From a checkpoint of a small mixture-of-experts model trained on Wikipedia.
Size: 8 layers, width 384, vocabulary 32768, 81.9M parameters.
Experts: 40 experts in each of 8 layers, 2 picks a token.
Training: a variant of Muon for the experts, 441M tokens, 6734 steps.
Below are experts of layer 4 (counted from 0) of a mixture-of-experts language model. Rows are named down (a neuron's output weights, with its number) and show model dimensions 48-95. Each number is 200 + 40 x the weight over its row's rms, rounded and kept within 0 to 999.
Before each expert's rows: "raises" lists some tokens whose logits its average output raises strongly, later layers aside. This comes from a sample of Wikipedia text that the model never trained on.

# expert 1
raises: "-", ",", "i", "h", " and", "j"
down0,246,187,213,179,162,246,236,235,229,185,207,167,241,172,193,243,204,187,263,275,199,145,186,178,239,223,186,214,219,192,183,178,227,188,233,207,204,255,216,178,216,202,182,208,199,195,159,191
down1,215,227,225,254,297,177,221,143,178,246,236,203,166,187,171,222,253,179,153,234,248,164,243,264,183,134,162,179,170,242,307,189,165,178,218,148,285,139,184,205,218,158,204,236,231,157,177,264
down2,168,180,143,180,139,188,218,238,234,275,230,167,282,201,201,191,287,179,189,184,166,145,151,170,140,176,140,257,151,131,271,194,237,231,174,162,225,244,236,207,166,229,177,180,104,182,233,227
down3,154,211,238,168,306,149,232,190,213,144,193,181,148,200,134,148,201,121,259,193,121,228,193,220,253,218,212,176,228,175,209,252,136,212,228,225,209,218,244,228,294,207,212,131,236,127,209,219
down4,252,145,227,195,147,126,176,227,250,212,172,221,178,187,237,186,123,162,186,179,259,213,196,246,126,151,216,190,169,235,151,231,166,284,220,236,196,250,208,183,154,248,221,209,247,180,172,201
down5,209,191,183,155,204,221,256,222,163,211,178,178,245,228,175,219,86,239,171,221,228,172,243,230,207,216,223,165,201,121,224,296,145,240,231,166,115,158,189,219,215,244,266,146,205,213,197,195
down6,181,212,173,196,161,226,184,232,152,236,169,293,243,214,203,120,250,196,146,241,188,192,195,150,160,227,181,174,280,160,210,207,218,227,204,208,227,162,142,238,126,248,169,151,274,183,257,175
down7,201,234,166,157,298,188,207,281,216,114,191,257,220,194,203,187,201,189,136,250,208,205,235,182,253,171,156,228,174,149,252,243,254,172,177,133,167,237,208,254,156,132,143,131,168,140,155,216
down8,183,187,221,226,255,208,180,153,191,164,188,175,239,218,178,166,249,182,180,223,185,210,130,218,200,190,174,277,113,194,233,133,174,183,210,240,241,238,267,180,217,199,246,292,212,209,166,219
down9,174,240,226,201,196,223,139,203,189,210,244,221,197,193,140,126,273,175,183,220,221,223,179,210,162,190,236,269,251,141,210,191,182,204,241,217,238,201,142,167,124,211,232,213,248,191,162,228

# expert 7
raises: " (", ",", ".", " and", " in", " |"
down0,184,201,244,190,224,240,173,168,267,163,193,188,253,209,184,203,173,202,206,229,171,195,153,178,171,360,185,178,203,146,156,191,152,215,185,224,154,192,156,144,211,205,216,199,230,170,267,234
down1,204,238,142,249,149,237,194,283,168,216,169,182,191,185,139,185,207,181,215,124,168,156,271,139,182,219,234,146,161,254,225,181,203,185,141,176,160,160,156,208,148,238,166,198,147,264,154,144
down2,268,233,246,199,210,184,244,276,164,168,176,222,196,246,212,236,230,203,166,248,137,186,120,198,251,282,173,217,229,279,196,230,225,228,250,224,153,122,215,132,283,193,154,277,216,211,179,168
down3,203,266,242,238,213,166,202,165,210,194,159,164,170,236,151,178,137,170,201,157,255,237,202,126,173,238,211,258,164,196,213,234,132,183,204,227,173,205,188,234,143,200,169,280,155,169,261,188
down4,220,261,246,260,153,227,137,243,168,220,195,150,198,212,162,172,164,233,230,187,180,185,221,275,282,124,224,142,209,209,218,182,204,216,238,199,238,242,265,240,206,242,143,209,244,215,200,162
down5,226,192,245,259,190,202,175,230,188,225,180,234,180,244,193,228,229,235,219,203,243,258,204,213,267,199,193,214,174,161,188,241,124,203,217,208,184,157,220,226,190,204,147,220,215,250,184,216
down6,189,158,194,134,216,213,182,91,172,164,168,167,194,204,239,192,128,154,206,166,244,202,199,191,216,303,224,203,196,180,199,283,201,257,187,193,186,238,207,145,289,211,248,134,210,144,191,260
down7,183,210,256,185,205,202,223,190,232,210,227,150,229,206,146,266,244,185,246,174,144,162,247,218,167,177,237,249,211,198,241,248,185,249,262,228,282,153,191,141,241,234,231,171,288,257,196,177
down8,214,156,292,241,160,199,245,263,199,214,166,154,199,203,164,204,182,166,213,229,178,163,207,220,120,222,200,146,171,237,190,195,180,208,246,158,267,231,127,179,195,144,211,118,219,196,236,97
down9,240,158,173,154,208,190,201,207,244,172,165,228,232,203,151,251,186,167,243,248,165,181,110,208,194,218,155,249,156,276,141,195,250,218,185,246,196,166,152,212,257,147,144,247,229,178,188,189

# expert 35
raises: ",", " of", " in", ".", " (", " and"
down0,170,235,182,164,202,224,225,131,165,178,204,170,167,111,179,247,180,193,163,243,223,197,194,242,222,158,229,225,194,201,293,132,192,180,133,167,179,253,214,210,242,198,198,236,205,179,238,246
down1,95,192,139,220,250,118,248,236,135,252,182,224,261,216,197,171,202,231,252,176,189,203,171,193,152,211,155,331,251,205,153,217,249,265,217,138,225,193,162,233,167,164,213,257,243,159,249,224
down2,198,218,184,149,244,218,205,232,237,259,145,144,150,195,193,288,302,154,174,133,159,191,191,216,206,218,176,199,257,200,236,315,250,240,265,243,154,194,160,240,164,257,205,195,266,219,172,191
down3,194,144,231,176,220,213,257,172,242,175,189,223,231,154,175,227,219,318,76,183,195,143,206,210,208,256,264,215,223,191,239,170,231,184,210,169,242,200,120,231,143,203,166,150,181,196,212,260
down4,172,264,193,220,242,187,167,159,171,212,123,191,176,226,209,239,170,150,106,182,194,201,115,170,237,257,161,170,135,223,248,218,212,193,198,170,285,249,243,192,205,213,245,167,194,175,227,177
down5,275,166,170,164,186,275,243,246,242,242,261,262,239,225,239,109,131,185,176,204,222,253,204,206,272,238,217,184,291,195,129,219,215,220,157,179,218,246,154,251,208,204,164,212,233,189,219,221
down6,266,168,168,212,176,213,203,188,196,209,199,151,210,197,238,87,188,163,196,239,156,159,173,159,214,250,134,168,165,220,244,167,202,186,277,230,206,173,189,294,158,199,174,191,170,187,224,215
down7,267,269,193,268,253,251,203,189,236,234,113,203,180,233,201,199,201,234,145,276,221,238,134,202,223,202,168,141,226,178,228,218,148,165,144,121,234,169,189,189,169,254,199,165,176,222,211,179
down8,216,174,181,200,162,208,186,260,182,147,231,213,105,149,109,203,205,124,147,161,265,292,152,209,248,257,175,197,170,188,221,216,139,216,176,159,222,152,180,286,174,187,163,177,127,192,280,177
down9,104,187,221,170,180,191,224,213,228,281,183,247,191,252,176,248,189,215,211,254,228,236,231,218,282,267,216,216,182,203,171,228,152,188,213,235,192,196,156,222,204,223,201,197,126,221,235,199

# expert 0
raises: " the", " a", " his", " all", " their", " an"
down0,186,245,236,193,176,215,197,188,232,222,183,187,163,216,167,213,216,147,178,225,206,217,220,182,146,250,108,173,197,200,214,299,305,249,240,242,151,174,217,190,240,255,214,226,170,257,178,273
down1,189,189,141,202,198,260,148,196,195,275,216,189,218,180,241,206,212,179,182,138,174,229,162,204,171,172,158,139,148,192,164,172,219,139,253,272,230,223,113,233,116,206,162,161,159,237,278,229
down2,147,256,120,152,156,189,210,215,239,194,219,211,181,265,255,224,176,282,177,232,237,275,161,175,197,201,141,256,214,131,209,237,205,235,180,134,252,229,209,185,170,137,111,213,156,173,255,187
down3,215,104,206,264,187,230,136,158,215,284,223,137,131,218,151,222,163,229,144,181,151,166,263,224,244,257,192,188,195,131,207,147,209,237,210,162,149,272,209,130,231,213,213,230,261,260,203,190
down4,151,213,191,147,203,213,238,232,212,204,121,157,201,257,194,222,184,196,223,217,148,249,135,114,170,212,126,217,196,190,170,160,224,191,230,209,208,217,246,183,203,126,137,220,170,172,218,232
down5,188,180,132,156,222,172,264,170,206,130,206,157,169,200,164,191,218,212,267,195,229,244,140,147,223,243,212,269,167,235,165,184,245,170,195,217,160,188,234,214,164,228,218,272,204,220,195,189
down6,232,219,148,173,123,260,136,230,157,210,188,216,150,200,174,163,198,133,129,250,216,245,180,263,200,189,185,237,207,204,135,264,134,206,241,225,216,201,181,252,198,238,210,218,128,259,194,220
down7,270,241,250,251,176,205,272,141,183,211,226,149,249,242,136,249,90,217,151,142,201,189,171,199,238,297,212,190,169,254,223,289,236,264,271,243,225,214,177,204,220,185,223,183,250,216,171,135
down8,280,234,254,205,222,204,184,187,245,199,139,193,233,214,218,198,157,171,157,191,239,155,220,172,257,234,137,166,208,177,222,235,236,258,242,203,167,226,208,193,210,183,152,230,141,163,241,167
down9,204,176,122,237,208,182,167,231,285,230,206,137,212,180,221,245,209,284,178,140,134,151,222,237,212,182,178,189,193,161,187,183,218,187,203,207,205,156,242,192,221,303,257,213,257,247,152,150

# expert 27
raises: ",", " (", " in", "\n", " and", " or"
down0,247,183,198,145,191,219,235,205,217,216,186,180,156,181,227,201,186,234,187,207,225,129,128,269,213,218,197,175,206,195,242,206,161,210,153,180,297,239,193,165,197,202,185,185,249,200,213,202
down1,236,205,139,246,171,172,195,265,200,160,186,179,119,155,209,189,286,183,221,175,179,211,205,163,203,124,165,196,103,178,220,193,170,248,187,178,176,143,166,195,163,210,123,238,196,186,140,203
down2,194,195,191,206,204,206,176,175,209,225,248,203,175,145,191,172,140,203,181,254,224,223,215,254,149,207,249,315,226,187,203,254,204,227,222,188,219,198,222,210,193,232,204,145,289,191,204,227
down3,207,188,184,200,191,285,167,241,242,209,233,252,189,194,176,239,226,170,214,218,211,167,226,209,186,189,183,264,209,258,171,206,114,260,177,178,216,181,232,162,247,279,186,155,282,209,204,221
down4,226,231,107,274,246,206,128,168,151,185,181,182,297,288,227,238,266,188,153,158,235,234,215,129,171,162,179,212,199,199,172,182,109,147,208,175,134,172,136,145,160,277,184,191,184,252,181,172
down5,183,194,202,193,183,188,279,180,219,262,135,235,222,154,225,279,286,186,177,214,177,197,226,199,235,184,141,254,211,266,162,193,221,254,202,107,148,284,201,140,208,215,144,232,222,184,231,241
down6,212,207,86,198,211,226,191,173,197,251,240,265,203,212,177,203,150,192,223,160,216,195,242,225,129,261,251,253,290,228,142,213,266,294,174,229,174,215,217,240,143,141,166,230,145,195,231,229
down7,213,136,239,272,216,130,201,196,149,165,186,276,247,219,228,188,186,221,190,191,246,220,158,292,226,203,241,242,209,219,168,206,151,189,149,185,213,237,222,199,269,158,191,212,155,236,190,145
down8,157,215,208,216,274,213,96,219,210,98,204,192,158,224,182,177,105,233,233,213,225,259,239,227,210,182,202,216,200,121,161,184,242,182,141,272,214,201,228,246,168,210,267,234,238,256,237,189
down9,205,250,264,243,215,208,174,197,212,143,150,257,240,216,235,226,151,197,148,188,165,160,186,114,270,245,199,199,205,227,171,236,236,240,247,182,183,214,288,193,160,216,205,125,270,251,91,196

# expert 4
raises: "-", ",", " (", ".", "\n", " and"
down0,249,229,165,248,194,155,209,235,217,197,260,230,246,200,235,261,287,232,255,203,182,177,180,230,195,257,179,224,232,234,181,216,197,165,182,145,236,173,182,176,238,196,197,116,216,165,240,196
down1,197,192,207,205,276,191,172,190,181,240,139,233,170,198,188,194,263,215,133,163,221,179,230,200,186,197,173,174,227,228,246,195,162,226,178,173,206,151,139,186,188,239,201,210,221,233,195,138
down2,189,211,169,252,211,150,223,175,256,113,288,114,121,216,191,311,303,162,217,165,248,208,234,140,241,175,216,184,223,157,145,183,228,184,197,170,257,196,213,193,212,204,256,180,288,207,215,208
down3,103,251,285,191,229,230,225,223,185,197,253,185,192,192,181,230,240,240,225,192,160,197,127,236,167,173,157,247,166,216,158,243,123,268,190,230,212,182,308,259,141,193,208,223,192,190,247,260
down4,216,227,203,206,187,186,197,204,219,292,177,192,233,181,192,208,146,205,263,227,152,202,193,199,198,178,183,172,192,200,190,225,191,175,224,159,280,150,129,262,249,205,251,252,143,174,241,212
down5,214,252,149,179,221,201,145,190,224,171,237,154,242,229,148,155,248,239,221,177,206,231,213,229,263,213,170,162,168,207,288,137,171,244,211,227,239,133,256,300,229,160,168,205,171,203,214,216
down6,223,217,269,204,246,214,181,164,226,158,230,196,282,142,214,258,249,206,174,212,285,148,206,171,256,260,204,181,141,220,183,216,173,247,232,115,187,208,189,178,230,178,162,216,189,171,186,233
down7,230,211,181,133,225,217,197,184,244,232,232,200,253,226,180,157,196,169,171,153,225,199,232,219,248,275,200,307,229,181,111,135,215,122,159,251,212,239,200,205,213,215,245,235,159,189,192,182
down8,157,203,226,245,204,284,212,186,205,245,230,189,174,198,165,196,150,275,164,200,194,200,227,236,228,119,207,207,193,187,215,210,168,225,90,248,203,214,268,249,224,243,152,177,168,183,260,147
down9,214,187,182,164,220,181,242,232,236,241,259,233,161,161,154,236,165,197,187,182,213,231,236,252,173,208,179,160,142,170,258,250,167,170,176,164,186,210,156,232,256,236,221,212,142,201,239,176

# expert 36
raises: "s", "im", "-", " and", "n", "at"
down0,139,176,214,188,250,225,244,108,211,176,208,186,156,166,210,186,267,217,187,152,280,248,196,246,184,203,145,144,146,246,116,226,191,289,254,273,168,262,137,203,209,181,234,206,172,256,220,165
down1,216,286,207,209,302,270,220,247,221,216,177,216,265,215,172,186,241,145,273,155,150,198,213,233,200,210,197,173,209,270,202,228,184,258,235,193,224,177,223,226,170,170,206,155,81,212,198,208
down2,163,266,180,212,200,226,182,240,225,238,243,170,219,151,233,258,232,273,240,210,170,155,304,206,243,283,177,164,182,213,255,142,227,180,202,225,253,239,247,145,234,235,206,174,240,215,189,200
down3,174,251,299,195,215,149,190,147,190,197,277,151,183,187,171,192,158,211,273,152,195,153,173,188,134,218,166,239,168,141,251,182,194,206,105,152,169,236,166,205,180,112,172,230,197,217,173,193
down4,263,167,207,195,263,230,254,133,249,159,174,226,192,250,189,163,193,181,237,215,197,180,150,208,207,185,210,180,236,234,203,195,121,181,232,215,230,213,194,206,238,260,173,285,178,179,153,242
down5,222,156,195,235,221,148,142,212,191,160,122,162,224,325,194,196,196,212,224,197,234,178,224,161,236,142,214,200,189,155,222,210,220,243,251,142,194,158,140,167,207,203,191,224,210,192,182,254
down6,281,226,214,175,182,338,231,132,195,227,244,172,191,234,201,208,188,190,215,212,149,250,247,123,178,239,184,237,228,245,101,225,251,188,209,224,175,221,204,244,188,219,188,166,195,217,230,142
down7,249,166,191,150,192,189,243,244,207,248,132,217,119,221,215,200,182,254,174,217,237,216,142,207,170,187,187,209,168,255,269,241,171,187,190,195,182,144,256,186,215,207,299,155,167,116,181,180
down8,145,151,224,216,219,288,193,244,197,215,209,275,195,203,183,187,184,206,187,258,143,194,212,188,202,187,181,275,187,154,144,258,266,78,210,230,229,186,250,179,114,263,219,183,138,280,170,161
down9,234,258,172,183,208,131,219,192,296,239,192,234,166,233,244,177,211,200,144,222,178,236,129,207,203,234,51,210,247,204,250,200,199,170,202,165,156,177,180,189,188,240,236,168,255,168,222,279

# expert 6
raises: "-", ".", "le", " |", "er", "i"
down0,226,176,166,247,205,186,210,131,122,247,168,245,145,238,200,196,206,240,231,200,141,172,151,276,186,157,189,186,213,213,147,187,194,211,181,213,240,240,183,171,231,130,237,171,140,164,198,213
down1,196,224,179,180,213,234,247,168,172,229,206,177,159,299,223,178,127,203,200,293,179,238,261,149,200,217,275,176,234,205,183,182,237,180,195,214,214,213,248,198,178,205,200,122,199,185,179,196
down2,248,182,204,172,185,200,250,180,130,175,204,117,202,217,164,165,232,255,168,187,236,244,227,233,193,152,217,213,195,218,188,270,215,233,296,285,240,230,204,250,140,133,218,157,150,213,225,164
down3,228,122,239,201,188,202,177,305,185,288,188,193,213,148,188,205,173,202,207,184,150,199,189,214,239,207,192,194,234,178,176,212,181,253,114,231,219,214,187,243,175,194,208,225,105,198,232,222
down4,196,185,160,165,190,209,190,196,236,188,221,186,206,165,274,150,191,176,150,220,234,226,135,186,158,178,198,216,178,184,185,164,130,191,193,236,257,255,148,215,239,185,222,144,187,232,253,189
down5,251,195,204,148,220,196,249,164,248,223,243,126,226,118,221,242,228,175,197,163,194,209,235,228,119,106,179,250,234,259,202,126,180,175,238,156,227,228,309,248,160,212,246,162,245,154,185,160
down6,102,247,220,168,244,266,133,178,221,189,228,115,160,147,224,186,260,129,125,211,140,189,148,262,278,229,183,152,182,187,226,139,85,223,162,217,220,169,245,167,191,205,196,217,177,205,254,207
down7,197,214,244,222,129,147,189,146,276,201,227,209,139,178,186,224,157,158,252,246,171,201,200,232,209,251,199,241,207,130,130,196,201,210,152,198,215,175,204,256,290,183,241,150,187,211,215,126
down8,187,197,156,180,171,191,223,215,191,142,263,160,208,193,220,192,196,240,184,219,199,178,199,197,238,265,278,185,255,188,217,217,152,204,173,216,242,138,301,243,112,202,220,179,262,207,201,201
down9,236,214,188,142,274,163,140,183,215,218,201,109,214,135,189,233,238,169,246,129,168,225,223,124,230,234,259,193,213,238,192,172,213,241,278,229,221,211,224,166,175,224,206,244,140,217,175,201

# expert 13
raises: "il", "i", "-", "n", "in", "or"
down0,200,227,119,198,252,193,199,200,198,191,166,188,179,182,252,213,236,220,239,218,222,215,104,230,179,235,243,193,217,214,224,181,216,184,233,202,191,156,209,161,156,221,311,190,255,194,212,198
down1,199,210,222,201,192,220,191,145,237,230,213,149,233,190,147,203,173,262,213,193,209,208,227,202,298,188,263,162,170,254,302,204,183,178,241,303,191,180,167,176,222,237,152,138,214,232,203,183
down2,127,224,244,210,188,235,172,223,206,169,168,228,227,203,130,122,235,137,244,144,204,208,143,260,235,203,230,231,194,176,213,270,234,161,171,166,225,230,218,111,268,294,224,200,210,232,207,213
down3,201,224,265,142,199,192,178,215,213,190,233,275,261,182,154,149,242,179,222,212,203,243,190,179,128,221,205,240,145,205,287,195,209,240,205,188,217,211,175,258,282,171,208,157,211,139,224,237
down4,192,125,256,136,195,167,208,246,212,187,210,100,148,196,172,297,172,189,159,251,223,163,227,207,219,238,184,257,136,134,216,231,224,245,150,199,199,175,254,168,195,178,209,217,144,212,203,180
down5,133,133,274,263,271,223,168,240,196,231,182,296,186,174,225,171,197,203,182,217,249,200,161,243,214,228,144,192,149,128,156,164,276,220,192,254,214,181,186,133,247,192,188,246,166,151,209,261
down6,246,195,135,155,254,148,186,271,246,261,192,204,182,189,165,215,181,120,111,144,212,307,206,202,192,202,197,174,238,227,226,214,128,127,166,195,273,200,210,150,155,215,204,166,224,279,167,202
down7,197,95,184,162,148,158,228,247,240,244,149,203,155,165,79,200,232,181,106,166,206,140,175,255,173,210,261,216,170,84,192,251,245,189,168,290,234,213,240,254,175,157,220,174,155,232,175,206
down8,239,177,168,176,240,165,223,196,235,252,185,148,190,230,233,154,152,135,137,164,121,201,172,223,176,263,117,162,205,130,231,203,191,143,143,246,166,221,224,235,177,255,150,221,280,172,218,273
down9,199,164,191,160,282,190,269,278,209,163,224,177,196,274,135,172,216,209,193,178,212,240,195,201,193,195,202,255,248,190,250,198,144,180,172,209,120,165,201,263,181,158,241,111,192,227,229,203

# expert 37
raises: " and", ",", " of", " (", "-", "'s"
down0,180,181,219,261,242,182,174,145,201,289,182,213,224,191,240,141,154,213,185,187,171,241,177,230,146,250,174,180,174,202,113,254,143,195,208,213,206,242,286,219,240,214,242,177,220,166,227,189
down1,236,165,194,222,190,191,134,248,215,184,178,180,200,215,188,118,276,150,240,283,203,209,299,255,199,174,245,224,206,224,276,197,210,239,183,222,189,236,106,221,217,194,194,228,170,260,282,242
down2,278,220,270,220,191,203,129,148,210,156,204,236,238,205,201,215,171,244,150,151,234,180,245,218,189,248,205,224,199,218,193,128,187,229,198,232,220,144,226,178,247,191,209,225,199,250,191,123
down3,204,212,238,211,233,134,243,169,214,176,196,176,191,154,263,187,189,128,180,177,189,240,203,264,253,227,183,228,198,113,126,276,189,177,213,227,191,180,199,219,169,130,209,198,144,176,228,253
down4,210,163,232,249,115,258,181,226,186,193,135,197,214,184,192,245,190,188,179,155,162,196,167,169,137,168,200,216,194,213,264,259,211,235,176,189,153,177,152,251,198,172,285,226,204,236,199,254
down5,253,163,179,175,253,223,225,153,230,284,201,179,180,193,208,202,213,241,203,160,176,198,160,165,244,216,175,216,233,150,274,219,155,226,138,234,161,154,239,187,186,180,134,166,195,198,234,201
down6,184,221,232,184,173,228,174,220,107,247,178,193,214,148,213,130,198,159,169,213,212,231,101,246,166,187,205,198,230,196,119,198,197,207,207,138,171,247,141,253,219,177,152,184,227,220,202,176
down7,217,94,273,189,191,232,237,222,168,233,244,224,225,174,157,178,195,108,184,188,160,215,216,155,215,225,179,178,246,237,128,101,188,219,232,271,272,198,176,191,198,177,257,136,210,169,184,150
down8,197,286,241,221,263,206,192,134,275,246,192,249,161,223,178,171,210,187,193,194,168,240,163,217,225,168,178,208,190,206,184,191,225,175,141,151,145,195,253,145,175,181,161,205,213,240,210,243
down9,162,222,169,265,146,226,219,173,250,264,248,169,189,236,245,210,229,194,205,156,172,173,228,166,141,179,113,99,179,167,183,183,204,201,210,184,200,227,255,224,243,242,180,247,186,190,186,204

# expert 3
raises: " and", " with", " a", " in", " as", " the"
down0,234,200,178,208,171,156,129,232,178,268,242,223,277,174,200,181,178,245,268,139,229,249,179,235,210,148,218,253,178,268,163,181,224,224,239,217,247,202,248,165,254,142,225,237,174,201,220,191
down1,212,229,224,181,211,298,193,163,214,188,191,257,220,140,231,155,262,245,222,139,135,162,200,215,202,171,231,234,207,216,243,232,172,241,257,246,246,222,166,254,254,179,208,216,160,225,215,175
down2,233,214,160,259,171,190,122,232,204,203,196,155,217,314,290,248,203,147,244,189,248,208,194,212,162,218,206,157,197,95,67,240,138,244,248,216,173,231,207,220,226,244,169,168,250,175,213,229
down3,169,124,207,214,204,171,223,151,182,186,264,206,253,95,145,182,218,313,214,303,177,258,168,155,229,175,178,193,169,180,228,197,217,158,165,207,159,214,215,180,165,153,157,265,186,122,243,219
down4,218,188,209,176,138,141,158,204,149,146,170,205,142,235,102,204,161,165,175,271,204,259,176,260,195,205,103,207,161,224,186,182,208,168,244,180,208,177,140,215,240,208,221,120,228,134,197,223
down5,180,247,193,191,182,187,184,217,198,185,271,164,219,176,219,166,238,296,232,180,183,157,180,206,167,156,221,188,213,234,221,134,321,194,188,199,108,202,221,214,180,208,187,228,209,183,230,172
down6,255,241,240,211,195,126,165,177,225,201,194,208,148,214,151,164,164,103,179,180,168,166,199,248,160,263,233,212,207,215,131,266,249,266,244,185,151,187,200,193,210,208,213,182,105,238,185,234
down7,198,234,244,245,187,255,174,228,208,176,258,266,229,203,231,269,196,197,189,174,203,186,255,190,197,205,123,259,175,215,153,233,201,198,213,206,153,219,257,262,171,162,182,245,157,159,203,147
down8,188,208,254,218,167,138,220,231,223,192,269,143,233,217,186,192,79,175,235,173,184,219,194,200,232,240,307,225,182,236,230,215,137,236,187,219,178,239,193,235,176,195,230,182,245,203,179,296
down9,168,187,204,218,255,235,231,195,140,238,171,220,207,199,186,156,162,213,241,162,216,114,251,230,181,280,217,196,253,244,188,160,186,235,178,240,244,226,239,113,265,236,161,143,128,197,239,206

# expert 16
raises: " and", ",", "-", " in", " of", " ("
down0,262,146,174,148,215,201,155,214,183,165,305,284,202,206,181,183,219,156,174,263,253,100,197,123,192,219,211,190,193,169,223,176,266,131,207,199,236,237,250,236,235,225,149,242,207,215,218,251
down1,225,200,214,205,209,199,237,193,145,277,198,183,181,151,149,195,163,233,216,200,229,224,286,176,226,201,187,229,186,152,315,209,236,144,213,182,246,155,192,235,243,211,230,222,166,213,250,171
down2,229,249,158,168,139,229,192,153,219,250,166,155,212,179,208,227,229,220,228,208,231,178,151,213,247,181,150,153,239,150,171,178,148,104,175,195,132,235,234,197,225,227,238,207,178,119,164,150
down3,202,175,241,138,197,244,171,216,291,231,236,240,209,188,157,247,248,213,253,228,257,182,158,225,166,181,178,150,193,169,233,252,169,162,180,294,133,217,124,297,151,218,193,245,146,256,188,157
down4,202,214,184,242,161,230,239,238,188,163,221,257,218,199,115,290,245,153,236,232,197,161,205,235,165,227,194,155,239,270,126,201,209,268,188,181,237,194,212,234,225,205,227,182,250,198,223,175
down5,199,153,202,250,201,210,151,181,222,279,173,166,239,197,155,254,200,191,175,255,164,192,262,193,130,241,173,133,169,201,237,215,251,182,160,273,255,159,168,162,158,180,165,202,186,270,111,195
down6,184,158,168,271,225,239,218,224,117,191,258,190,219,222,234,142,189,170,266,191,182,242,256,229,209,167,270,144,254,183,196,141,213,182,197,287,200,257,204,171,208,229,198,175,180,259,199,176
down7,135,227,207,225,263,142,245,182,229,223,195,210,196,198,231,249,215,243,204,262,198,171,157,212,191,222,158,244,238,184,206,239,167,227,156,111,181,185,185,233,184,145,126,202,243,234,234,231
down8,276,220,183,184,241,138,142,211,242,183,243,154,150,156,214,231,202,257,247,237,203,151,159,210,170,238,211,190,262,183,157,156,156,231,161,226,165,269,157,233,209,228,210,230,246,329,209,212
down9,210,183,196,214,211,267,155,227,173,174,147,210,211,227,170,204,196,170,242,182,180,189,248,195,294,204,131,229,209,214,195,210,228,164,171,172,176,117,197,263,204,255,187,211,272,217,204,233